config.toml
d_model = 160
normalize_top_k = false
balance_loss = 0.000245
lr_router = 0.00234
vocab_size = 2048
norm = "rmsnorm"
norm_eps = 1e-06
optimizer = "soap_variant"
beta1 = 0.95
beta2 = 0.99
train_tokens = 526700000
steps = 4019
Below are experts of layer 3 (counted from 0) of a mixture-of-experts language model. Rows are named router (the router's row for the expert), gate (a neuron's input weights, with its number), up (a neuron's input weights, with its number), down (a neuron's output weights, with its number) and show model dimensions 0-159. Each number is 128 + 24 x the weight over its row's rms, rounded and kept within 0 to 255. Numbers have three digits each.
After each expert's rows: a language model's description of what the expert responds to; "comes before" lists some tokens at least twice as common just after its tokens as in all text. This comes from a sample of Wikipedia text that the model never trained on. Tokens count by the router's weight.

# expert 17
router:151089130201109149141110109092150103118106134121150124153117134134109140064137132140130147138144114124128131102137141055060159158106142122085103122087118117143168097125145139121109118146151087131125136157128122120142163109091101163121105116072114140136141160127121115140115167082125153157095145100097107157144100114099112100148138123132097077123162160145121113114102103109106142142148148137116091142147129113131146104112129141184113133086128115142124127094108126143123121089141156
gate0:150134124059111141126126150146125133161160134099157173130129154124134094113105099143156141180128124116128083105142094145118151179091104143127138111142129126151120104137088108141118129121085099083088155125140116147143123109095110090136111161140147152116123120162141132139137138087114134137144115153142108085105122129090119143130094116173103160139110156121116107155147143184139164100105145107080165102110089197123137139144130178109125157127122118155121104166093126112114138110131134
up0:127148141124145109148126131145160171140095136161144104130129074070120134115163120088138177125154115127171145096133132135177135118126117125122138095138104138149167143163146122126134150094147131138138110156176130127113126135118141144124142122158161092109131129172104109140111119132148105111132120113097135125092157150134134132143123125129146117148106128148051142159161133144137128120122114151120181178079169115174151140141141089114137138197136121110118128163157099190135140098164144
down0:117129082142082155073190154113160122149122128138159173110108162101086138132118122138113146153126103154154121104092151150089152128148134110134129122125080143133131112125128108105105133127098112116091152148129123142132148138081130144146131082151139125142134094127110144148139115137135161157155111163101160119120178144142135150091118126143176139135138110110130087124113161153139137137099103095073144130090128130133155076161141169136090139116101072152156137154138146150143137105177120
Table cell pipes. Mid-row pipe separators in wiki tables of stats, reviews, results and certifications, occasionally semicolons in list rows.
comes before: "\n", " ", " 1", " 0", " 2", " 3"

# expert 29
router:176082148120112137108119107107102137113114130180126155120136164136151140130137115116100126117112124184118116103125150146121117122095146154127145109165169136151124165142101121157161146135118178094068099146137116103092099123140116144135116146150124107084136104138167157133132108098114165108164119127144127121098115140094137143151126135118070166151125128178160141096110127155123106135109115160170152131128079146103128170124124183144125115173092102154070128150125131142142126144156127
gate1:157143172145132126094113114114194129117118133144089163117130161128104097122118109135101133148130157143124190187101149175148121111128116153160140092121132106128170098115120120091132139136124133098155101101153105128095096130162117130151134076133167094109110129135094115166081138100143120141100104113166157092139093121146121097160125124127129136093146087115142126105117169134125153111123136125104101101107128119116103134153138139109156132162113117119129110187146124177132187127148135
up1:148116131148152127133094092123079154096118152124106113101182115161127078117113143144098088130147145129109105118108149098124123161132118133131088137099131118134138148148158106124135120109161100156106174131127176147095131199151134109134157144120125103133125141150122138123102146123142138111114150125130106128136108151119104151105132155146157125126093109114148096098081141169142146110106176172127110177148112127115157141119174097109161153159108129167052140113124098096153097121128108
down1:127166155102116136090144131142103123125171147149112119136132133121146117112142136138118129106128105125102164107141137172139116112106064166117102110134147140088107090145134121178147121135118117141139083138119105116136140124114164131129149186136103108182132169163120134123103114131122134133156114146093145117088083116121130069182116130078106157162140156081148109134106142186158128148119129117146133126163143135101122118130130138131123096160150112104171178154162142134153165162128165
Word-ending y/ce pieces. Suffix-like pieces y, ce, er, ry, ly ending or continuing words, like a-ce-tyl, con-ce-pt, Cemeter-y, ultimate-ly.
comes before: " of", ",", "pt", "n", " and", " in"

# expert 0
router:131103150128156147096151128134094109176120098132125164098112140154093076137117154149161101135112136100128169140089111160167157087080135126132185125129118211104130146134132119118064104135124165122141117098155121122116121115160161076135143118143177106110087159087149104132129133136140134147131132165154150128116099133142122133099142154148115168139080147132092096174150131148138095129107146121127151127130146132125123119110141141126114118096140159131145139155144120129079131109142118
gate1:135113127122069135132104156111062127138075115159098149134170142133133119124127110115155146145129115156148170120150156091132085106126100191145137177128125139152122116143142110140132189097141089098153097132106164101164154083106118125150126119104135093135099159120156161100092113161183116091121163124110139107122118127135138126143120112165135170109128105122108134143101080134100125144136098168146137129112110138095120140153116125150146129126138115150125154160127122151107108097136082
up1:116131089131087143171109151109131109156133111106133130189110109125129149156109138115149143156144033117139148141135121110115141120128057141111107123130114127153107147176123115135131099145149145092149125139101120126135082127120151097083163162112149145090112139159131135169114114148167127115142131146107109142141099128140095106164119114152123101144136146115153142187150135146131141103143114129123129071110163107118127133155135145129148142113132113162137135115168148103062134187125133
down1:173183144100118130123116128163099167116127107179121127125119155134142121109167101094103096131106142159138127109127097161151124109125147154136111144143116108116120115126142095105145155149196170118154121136168120104146107162122116164132133102093139068111115090161084109138090127073117168114148119115115141151128110096139114099094141144150188092105129145144146113129130136129127162124149124165143072105143139139175127139140134125131091116115128139120153161101109123148100089097124127
Mid-word vowel-final pieces. Word-internal pieces like te, ight, ite, ute, ine, ular completing words, as in fif-te-en, f-ight, favori-te, pop-ular.
comes before: "s", "mp", "ed", "ing", "ct", " of"

# expert 20
router:161103107133092158169140094132146130112111139112129116138076133144163125125154102150149095092145150123119164117171127111059145144111090131131089180152097085149135156148140111128103092140145092134142107153148150129155123087135137140145123096117161120122116144141142081125131129111164126110122141142131166111127119098099134107091128114095112138136122095074130139127121112130134158118068114066172146164134111118147132112134156088135126127154156128156174101083107119146163134129130113
gate0:164153162184125105111129145120117123133171136114082175132130154134174160161131117126148145126116147120156118092140117112138106122151146159132149140113080133112166089124166144161140139076137092080161165177174128060149132163133125103130144103132117113157142081133114104108153147193120109161124085110111106123122109111112099116138135168134145142102134107126125084144129161115128131125161125152080158112141127105138130121108111117109132135149113105152154124138119120143142144099164135
up0:113159145126095159101133123131156076142185140095110134095148090134143140086158161148122092123147131109141139175092056101160132169087120134115142127155131123102126100114088115095128097123174106202157130106165116146122095123099108128123122122123128104184115163113127103139135127104140100140131139139118129164108100111108135124095141124132104148158129138158132139124140184122102113129102132136129120107123147157100161096174088135097138133098121124107135100144117132158138148104118144
down0:115136127129094177099131132166159145134172123116149099102108088111105110113167150118142140123124125108139121161104099160143122141161131099139127162115141148092070124153131102067141137176111152159187120102137132116100110159106134142081127135116119104126126125117091107153135081115140143149119143117115111107112137117123101149091102147127111174171126121173124123136156109129096131165148132154076098163107148143127106106143113169103127087113102165098104126134169167120127131140134159
Articles and determiners. Articles and possessive determiners like the, a, an, his, their after prepositions or verbs, before a noun phrase.
comes before: " ", " first", "cc", " f", " re", " p"

# expert 7
router:119158091134089102126174147147097145132140131129142124125119109175095124151085128105117093108092131126166095146140151158145165133123118099123118139130112102173099125132099110076156167155156127163106117134140129180153125125150094147171146125118117112109101144075173113088134131155139152120155154088104162142143132119153151141149112117113121120134126183143125100133152137099167152106110109130175153150110156092129135094185141098134159113110109154115151151114108130101136150111126093
gate1:092137086092078082115111127152075122159112137101074140152132133123130176134103164119103114074115108117114149117082108142130133142109103147124135078140081148154121118127097141132132130132142148148085154154163137108136140182149112141184119140120141122096098131146137126108129128126175133120147147117140137185113088130127132132102132105123077152131124143179083150126122126116152158093145092126164096133153141126125153103118101142103104125146102097103095127132111122086129140125125151
up1:165110095129130149105126114120104115173151131131165150164131154144143111111096082127125160116096158154147126113137124115098132121123120163098128123174132184121142098113125126119145131115114126144105104124137144107107142092141153081115138102108124139138151100100155131129134156131152147139179150120127102146121138070125130132116115157093106087124101086172101179138134130114132153113113100115163123171142178105125133084101141141121079145151093163177161149129185160091109144145144134
down1:119120164082144090134169131166093071156143073096132132126141112125118151136113165133138108109086073136149102126109130127133091138099184120120151095144166117166123123115127138145125112131138143142136130143150164146119125125133114149080120086125120162131097136099130129159136131163136075148101118133138151083133102102171137157117126089136105132087147115116098122137116104131137100111139094147102124142158113146141110189140083124149164131119131096107083105132155135154115099139160169
Sports and topic nouns. Content nouns in sports biographies and match reports, such as goal, season, team, coach, plus other topical word starts like contract.
comes before: "ed", "s", " |", "ing", " in", "d"

# expert 8
router:128110067152143145137129110132125144136120099116123136145106148139122081100111103138106108126129189101137125120128112129115091118158166170147165111080128107107121158078135101149119155137150108126136136163083132159145096111129129130101158171170123134130093151111159177152143074131097151109101134136086108108095164119098137147134150133120134113104136109087111124111134122089153131169115113124123144162150157111105166099123136144177159130121144102147131145106164116125094098126091174
gate1:109113111136117197105093167113105157166143146118106162159107132151103139169138123150164131119151126125123109121095130136145152148149123157144134099133127129128176132108143148183103084113125108131153119123160116140114097185128100123145159147096085102155207094151167152121141124132152122124123143136126111159088129102117149124132098157125116118117113110100115118193145166112143130118128164081169132134161124146103101140127126092125123157163116110160143104119126136138113081122107149
up1:114151099144173136086083128110146132121121155124159154114096150136141115141092154126116088133201144148071133100158111085084161150124175095098096108127118114155127127126100093149095111141153139122104107150168128123140137121075090133133130146110130168110150121101087143112159137148128146146121139193151141126145128133134148123107099184112127111074093099145101097133119145148177132132118130119142108112123101112132151130109125110116126115157128109098129134115135127103139120082147162
down1:098061116138116047056118146093102108154116131095124119142122140126118146140144156163152110080096135102146139165122105097126106099132125130150177091109128092152140093103127109099130119121159138136152128132127127096079169088146136146109153146115122098140107112154156179129147124140148095147129147149136154122146120151141147157094141092107144102162126095122109098159108130150134135152105094150109105145123100119109148118112118115088134102152117099148145141094154127122106142132124166
Section headings, newlines. Line breaks and == heading markers closing section titles like Early life, See also, plus table separator rows.
comes before: "\n", "==", "|", "The", "-", "==="

# expert 31
router:105170143112170129130113157125164149087112142114118136109123145138110059138133115113123118142143096117120125129108166110111150126151113133125096101140126154112141102127113150146097133091142113109163089122082155172134106159149103128172109090101091165109156116119109139137104128096102135104099103153075123122146111123138103160091090110061129081105105133153124142166116126098115148132104112094144101123136115125132134145145121074140128113095105102162110112093135116155142166163091100
gate0:121138105133125104114160108196141137123121141159131127177161159096106143144119128095112170087167115141139160126125177081113097088156154089118107127154120135140106129114168111115122130133108132172124143099140122113101122101109113175105135144124102136137125126118151133108112153107116092126125117148136116161121119109058120096138139160102174163088120149147101125166146113123151138111128066121114132091095143105164132140127118081133131130151139144153121140123078095186149121113115123
up0:138179116168089133156174123156138120155153133109163121142127113120136125144172141117091145143162161139097141151128126104102121106123118076149111115157139166124143109108170121105165157121103174091125174108118164137115114113122120160155116111125119149124127153166138169140174151102146122157142114144159140126104085154136138126128140158158118119152099126135148150140112135170098134145094131171140110133134111110095137135178099079136141099194091118163110134098124112106162104149125152
down0:129122185138135113120131154140117097126164113167118116090131135121091102155164102139141122112095121121133121096145131107161144153135152141080086148134099123108104139133165125117132081124098105166136153145117159147106141121126167096166108149148151127104132136114119173147120108101095116104119144081122118165092162085119122108103150098132102125126150114108110136076093134113150144117132153102123171144098222161117134107123126127140118127092141115140136137189150149162148123148146113
Commas and separators. Commas between clauses, list items, place names and digit groups, plus separators like ), ;, /, & and dashes.
comes before: " and", " the", " 19", " which", " but", " he"

# expert 2
router:118147135194160135140118135154105113091146150112104155139141094110149160162098127167125170148101176107129170105147135109113147139145149120154134113129102166142131089118129090114150145143094141146117164132102151106121139142170091079149122146117169115141155115144110154107105090118109089090146123140123142145117152092091118176111126101154103135149127143157147146162140138086122163166162135173096126144136119168166102131156108082112118132111156111139151134163127130139113129087121129
gate0:136083176145168154117055152120123164112126133128131139123128117103152144132108137126120155112140136157149134156101161124098127119071150123125110136066097122181149163169130112171119112114131121134123137101140167145126122125127116114172100144126078120127118144116103112088136151120136160140127175137093110154143109140153103122155101106125119097158141113129132114110116160139088111097149131148142104168116099180144161123144148091138135109114119144134149112170103144097178127162139077
up0:126152142090145085114094133112164115159143104121124125138126118136103167119136137182136118158141120140116077144092109147180102158121137141126113134119077121127140077124128128119159139072106129122120137119149082162117132127136137092130112089123063138173083162098121099102118130128142140101108148125149131140126119135159103136142116141154113152133125148130091118129091128151141093085122104105142148127141157152164111168158151140121162123110179131133136094099154107132137092067123082
down0:121164099121124134160116106087118120154144141105143146124124106100126123137145122112134158117141145088103124117109075104102071107161110160067114153094132175099158121145129139070153133162120149119129145126095141080125130124130131144111086125143158132097129125117120082129103117147087126152112125116116131132127151092158107105142148161164135074118124142144127138141186125128145189141117142117160131151174152158149129174141096119135120096122132149149100135157143165183128114107114100
Final d/t pieces. Word-final d, ed, t pieces completing words, especially after or/il/l, such as Worl-d, swor-d, bookle-t, apar-t.
comes before: " by", "ing", "ed", "ow", " to", " in"

# expert 28
router:122160113120092156169143124156105099131113132105145091160096112115165114080158156124118094143140112090121121130158125086101144162145125118129140118133111087143168113139141124111139087109113093162152153162154114147166181116087137172168129144095107149113137165155114117130141138130165097153148158152122124105138126129137162122128145123119111081104143116113144129145157097098152171120123162111143153155135154154119168110135168112160158125110091144145148128097121101170104148118183137
gate0:125148113136143121133159128140139117141147098108146158128147109162172133155111138134131141105107146091173150148141140086144161102130196148164134168134109095101121124161103102123127154093129152088131112116121139117142170121159097149110116152139112160153138171146127129104146120132120137140132146126131169129077115122116121146108092184130105147175204119149157087166123145128084144133109085107124133127103158084121142132098105144124168117094160150158117155116143122122097150152113109
up0:141126092136138132113113136078132140125152114131141135188108167175159104082131146116128156114107144109142133142131106151104107113140092119131150126135159102121115144147085117181097125111145117167093134129123153148109110144139118138125115178142096128130168125122128121137160141149103106111125136127141082115127138145161174105179136101138131149158152139109124120110129085158131131120059124135112082099132117130134138134157079183136141142140127125093144214095154137171113153110126120
down0:175110106149162136109119118107126135116137165143144166162124140162122115122151118132131121088093149098172149128149108127138105127120084096106144139146117106128124123123098152113143105090129116141114149144094123143133133160115128139135125129161101090116132101123159129117155141152147118155152177141085113130072126108133154109167126064147161143158096110082111122117123084168120131129094066084107142114114118151090101137165140141133152146109077118114142141069115152158117148094103154
Space tokens. Bare space tokens, often before a number or word after a comma or conjunction, and in empty table cells.
comes before: "s", "e", "com", "ad", "app", "ne"

# expert 1
router:106124097129098166187144144119127129138115158079118149166119136143111107090136105088126100120118102129109151137117173127112146142163155143124103144151148108079130142123160096104135097131157132169160115160107123167141113084132104136136132124149162143138159179138146092147147133086126174108122102118074190124082124153157102128160124144073154120104125129151146127129104096118113094106152119100169135111130125119136141113119122114070104136121129113113097127073135146136148128137123141
gate1:113136121129121164167126133145117149147120149094154119128105123106106106201134090172130107132117127162113140098145150168098163107126170161137169123057171170098128146143121121156130126119143147137149142146121103158163184153111105123139126144131164144107154137117137117130126155101136161127078097139171080120122114079110115152095099110126115130125089137129131078115132141135122123104149128119117109115120111107125110156131138102125168123173142095133112092154141179170100115122143142
up1:135133161119147115094166125136093122087103116144109099128137092096112156138127102095142081081128132149128106136154183097118096168122158112107145134147129087085126114151130123108081137130137122143119080135124138154096107135147130134119136146132128102103160168132146162147128116140107107114111167082128140142079118128129136162161113153062121137117128143132155146104118153049136098106116169126124142080138085117139119149135090113152125146157118127156147130145140119152172153129169135
down1:142133119122110148146101097118178139161146129166143148142118155116129114095154170151111152154113168130160146075148145111121163092090059144155125152120139131174150107120130115126146098108134123163136158148151119137170133138121143111138136106117103053140124146127092161126156109109149120170115126132104091130169125151126100072140173123188124102144122136093124151129127123146102128157130071124130119148130121085142113147108148132109138121108148147136102124111098127083108085143122131
Function words after clauses. Relative pronouns, auxiliaries and connectives continuing a clause, often after a comma, such as who, which, was, to, and.
comes before: " a", " the", " ", " re", " an", " be"

# expert 24
router:156148128100112120123128081127156122107137136122118121127134168096111101092138121113120169133174156114119118146173121105120132098138139156150128105148112151148116096110125140140113125164101138159124112097149136104105175126134141135088092144169105157141129131056142144126112128146177096119155095143101145116128174123125137111141123127101142190187110147124108125162152131110107118100144134139148094151182157123148095159090099158106155097160135122121130118148092096120123084167092119
gate0:135143132147092155135134151126158103136152126174109120108078142138148140091105137093147150130096102119116078104154136142144150155161155136159100123142152124141110124150137118136163102112115124092159108129080131126123140134127126101147118134086176098146125107114163145130147131167109144173139148166154163132158138155134175127096092126142151153121117123132111172091122136150111092089092146150144112112159107125059124156147124103119128062131077131121113112089152111162125120160109140
up0:145104131131134109127140144113140160143103108125144124104129134130104093126139102137113169136177073124123117114091153102094122114172112108152110150092128120118131141187118155138133122180110106151130098141135129153084131108123108126155119089123157103071113125137096096114092125165145097137103067180163126110122133117151134136143115111111121111124117109101132127165127141094127127135062095118154107139101124079123120121116124103143158110138120140091091166111104211118113144117114127
down0:126161113125122124158114105102162100154182159129100126108117120139169148134085127125105102111108145102162153164132128113152089132120156138112136114136156186116065092122133111121131134133139173106133173139099085154090153139097101132154111096138126141139136114143087126143135161119165169176151174137131137138161102087115149132149156141127142099102088123131115155115168118087132120114125121096141104113112155129100104140132077167122118133096107131116107123133112106112148082174119132
Noun-forming suffixes. Suffixes ending words such as ing, ation, ment, ance, ity, often in headings like Popul-ation, Career, Overview, Found-ing.
comes before: " of", ":", "==", ",", " to", " in"

# expert 16
router:181118067138134184134108102091089108122106127089115161114074153145094123093146134115119148147155156106138131125132163123104130155133117109096095144098114103106145112141121141111127132144125110110108105115151102156142134085107132137151147148111149122150105177158098114168090121129107105147172136112113145121123120100172140111154108125130129107121173151096123138101187123147178111149104118105119161166098136187120130106095127161113097126108134102131164142128104110121156143154143147
gate1:122161126115146181133113113134154126115131069087103176150150118142169120157141130093133065128120131089104099112134128149142142151134100112117091139145145141118122144095170148152134104090147103115130160121168159131117131128128117173132141142120116173094111183114129145160109142170126162136114163144135100140105139083105139112125094122167120166167151108128110115121090090154144099087098176134150091137110160122091146134110123116150113122130114109143122076144126136131159131091114134
up1:135083151121108131143133106122125099088112170187120123120105110112114153085124122107153134146131166130139143151122143126129133098137122145127128127133132147141131106144102072110165147116158160117178084160140077121152114061149141132127126087209146073141142123140169109136094094115157121114108175110131130118146131107164156123132121174128149139134140174118131150159134117103119145163118082092110093150132121106144118164136108171129103088132129118105108132138106114114138123137116118
down1:119130127118157123114145125106113126159150111163115117132135136161165100146155146131132167123096072166104153092146107141111120138181142121123152150159110166150077148125157125157147165117099119137111129104141183101116089139151158144134132151098085161139132122095110132131128159116128129098085139118110123105083137092093122132153092110172111126153162119147075138109178141117135130109126177133122105090157179170129086153137116097139155134129120119127142132138103155128133122154173130
Numbers in tables. Standalone digits and numbers in table cells, statistics, vote counts and measurements, such as 2, 0.29, 62.63%, 21.
comes before: " |", ".", ",", ";", "–", ":"

# expert 3
router:164143117125106166091155181156102119099127137149140147132114143168136113141134145151135125119143132100127081139128181114067156137158148111164114110115107150170112114127115151150105140160118167135181145104108155155145157099145146090126110127119147131127147124166137099113115160103175129170113090087089147156109153126159111115119152120157112090127141132143111145154112175097137145155128132137121173107130143124155144161179145145118173128136085111121157099124109129132164129120087119
gate0:113135106132138106096095132111147125143149173104128131146122114113144113154125153128146082117139093083123061106119155159088111181105169143117116135112128123122139078112128116129095149105174150122102139111153149125122130112136131155142130104113113168121157079101144149108121193115139122131080109155144131140169132142130166131160132163147140176122147087120113138131166103100084119152131110129145093099167125152161140142118129127116156094131124187177145097172132126146132123116121135
up0:124138106117154099116157129158176095167129101117164136137118154134122133115150138099124216126111176136123175126113118117124104160133103105135113063110129138144126146148125133124111164115154114137139113145133142179116106174095120138115113114108128111134144112150105159127166128123128133152144126120124111099158174115105126126168085105125118156140131150144132130192104053142149156142142189090112101148133145115154124118148086099132113094146100125120133118118109122148130115139098168
down0:147116147108113119095109125132098092153102136115130105127122109132099139139105140141091113084106151108099138111142123139072104101151147113145089132140109136135116127137123107128122120116095139108188140150127184146109187137143137127114115141101166136171109117166111112100111104136099121100133137127148100111114144114121129099122093116098117124087131144150127062109207188175132127101095096105101121110128128122116131126098166100158127116117128093130088151145174147106108156142138161
Plural/final s. Word-final s suffix on nouns and verbs, mostly plurals and third person, as in week-s, monk-s, Earning-s, Saint-s.
comes before: ",", ".", " of", " and", " in", "ion"

# expert 10
router:095153111137175179124104122148089132103111136130145095171085142080101113114096144087155119135121134128133175155111150124105112148139126102128151129120114115146088106136138121138179150084157120096113087148105121115113127147119143097131126087141110147114136102136108152132155100093114165118131115158103116160094185136119116137138128123157133129125146111099150116111111158112118139137093103111131138105134152101085182084136145104152107132095136151143118130079150182139082133139092174
gate1:138129111117110073119132103136167130151090119120103168127130143156141106141127135098129105133183134128121121132106148096130142149152109141106144114107165157144131134115114097144150139112140131068168136125108097130100077111100196160122120087162101135169121133121129161117145145156108117132132160158156105110178141141099119126128175080144182122160110104157130147109151149133143134151124145109122160156137142135193134101134121116115163134099108089122111075121091146160134107133144150
up1:133102150133179135135155137102144101112090092116113130133081163080120139101107116107127137090170161108084167141082117166100149127088116138160085108100106085105117114116145137086133118143095141152120126151153106136159157135118107094135152147108126148160106082138112152125131125151166100129088154168143148128114147125122130169136127129094142110127095119160126093148139111161164146155114111155149097111127140136126141175143157147142119080117152116133095142110114171114170109105141144
down1:123138093131090119148133139129157139130121206141111098148149121110128137143115096105156111163145125106118125146109096124115174049132109158097099112147114126157103152138118137134164139126167112089100147104148150100127099138103124161108093088106138156133119152118172107154133117093148104145118170119144119084155124157143093145158147088143126105100114112146128114092106114143160118129144146133091129173123105135137154110120133139132160137091133118160128155130129119143159122188172173
Sentence-ending periods. Periods closing sentences, plus clause-linking words like after, where, while, when, because; also abbreviation dots such as St. and Pp.
comes before: "\n", " The", " In", " He", " It", " This"

# expert 22
router:121069078152111122152151145110097097129143122089140105121130075138121108100149123080157084159151147110154128109174084113128104153190110138133090132123130100125133136142137153142150144113092101136175163141085110153158121137132105135117133106140167125098127167157158102156159135157126121112064121099110095126115120090102134112083131133148117113113140109151134128130149156099133144145145112130148095108130171131120127181100100129142126127123075108147105146098127114136153129114134154
gate0:133121125162094177115073140150152144156125153172115110094133106144129096121115112051144108116139128176127133155153126109106132121126120156132075176113142113137139155108086088133108094125173152126104150148118165151114076156173142137095101114124135145137160091120082161132099174128179116115117140173156129120180101111097105116077091134135128142126130135145135095116124106128140129140156105115139147118104152153127111127107110100163140128108130121144125153125140145127136134100128115
up0:134146151129106113114150116124110144131087163080105155162147120145099126122099157136122149135099132111130150135100092153102153133093146139117148124176110137137143122086109131114128131135113101130130072095103153107116165179091156156174146079170165117113124127156177128162120135166118132131146124153176129131156112146183125153116105159124107113133098125130122098115133131133109135135128112134136132111083148163147118129113092151113162140188180089101092153138125156103108090126151115
down0:134127176113117130104085120169160174109141110171143116100093130139122079113131134125133085108110142144143143136097139116169141143112071104142097126098143077122128136093115116162099134106124134142096160123125174102105128161105140116088071123107116153100131128145129181108118115130151143150146112148145151163170101143118165088111120115091147130152127127171145099116120157120145121129159093121134166146115142143106125152110096128140143152114141126111074147141158135143160186123118162
Prepositions. Prepositions linking nouns or verbs to what follows, mostly of and in, also for, on, from, at, between, during.
comes before: " the", " a", " 19", " his", "ten", " their"

# expert 30
router:105112094149111140106076119124125148137157159124146096129141113124133132132100135152152091157122074118111101151123112151155131118114157109091131144156157202114132165156129125097136084167155157151156139164100116121085122162127094130117143117106129130156053126107139135133129153124129113102090091086115121105177146149107134139123137121171123149125118091082103107098165095137127150117143152168145120106154139108144158103085117130163128128128148169141134131168125134098121115137144148
gate0:128099121138135106162133123133116150114149124138102168144146149130137155141131106098105142144157141145141050118119099145115128142095146155086141102117128099120145127093111155124139110143120156116120097119099119116115138160154157138112165159103123123141146127121116145128084097124114136116139167105135172118177121122141170127140130125135074133124094114137139134154100104144139118116156065130175095132114189113138127107149136186140125090161121088111186118154118125086152118060101137
up0:153115150123102136154146144132143113133088147135089171102133132130147104155188160080093150146119100147111120130105124102135138127123115149125170134146086118168151132140126152118124102088124098129060114143121103091133143153114130147162111108128104119100133172167118150156121130086099150125107082103103159142109111166113116131138175184122135130094149139130120176137122106129127120107110180095114102121134150127144152139137055134131114129129127150147085104117142128135136108104182114
down0:161098165153143152159134136087139170127145104159143151124145074137119151145084152110169141076151150141121078144137174142108092123139090101126112137080139108142162132159121125127139157116142113120134135081158147125133140124161143137117118155133114126153124139149105134099135162087168132090134143130138148129087129132120198150122092144088148166086124091113143117125132111156124116117132121112139075123153131102152137129099123122134155108128114137107160096128139141125158174065116099
de, apostrophes, time. The piece de (pre-de-cessor, regeer-de), possessive apostrophes before s, and words like time, show, album, and ate endings.
comes before: "s", "f", "c", "ci", "par", "ly"

# expert 9
router:157135089132113111156098126096131171137100145105131154135158091117127127145186088072129127130134129106128115112085176160151115100178128132088127159135116116146093128140137129126087113134135172124077127069112150122091131141153152111146119110138121090134112109099112145149107158138113083151116134132138119127108112135168162129151116137152145110124148133151062131140130094109145103078140121148118151115147108077109079135120140164131165110105137093127140125145125129115178105133092123
gate0:127124147096100107169126146122136123132138096166144115143108142111092127110137201126148071151139146126103110104161154128095114131133153132128103109100122127102083122118102098136112124170165128094135129108062132134150160164151099097138166148119129123128120116117090135092117148106150126101158124171174100076127143123118118139122141122141126138124116126132104115100077135123128106108084160139159166154108081064131095090144166111141136119114099141107161143139126165127158132134129121
up0:111067120162116078138122122121142053141117173095096143128121148142123181153149112108119160102112140076112139149112123096155120132111075141146132132194144145089145139105103118133107128135132109103135082128127079104120135127179130127150140132113119116121143107088111121112086132142124143127122152137140146105086126117146097126142143138102133145138134136104130089142170183123138139138116090113137080107098097139100143144115143122158118133111129153111131163115152142174123164100177139
down0:136109130079113124121134123160152160154094127120117134119132144083108125138114163127144094139102130176119130102132128126156140113097166164054110111113147157103131138122105130165147124084116096154098115113097122085120097132123132097104160142148112124115095123105118133132119136111104105097137159158109122104164155106169167142086114106123135142164092141144097139066119098121095088121059151133141132131135121098129094101164125129125113117112084130129158155118087138079133118151135110
Word endings, closing brackets. Closing parentheses after numbers and plural or word endings like es, les, plus Location and place as list or table field labels.
comes before: " |", "\n", ":", " of", " in", " ("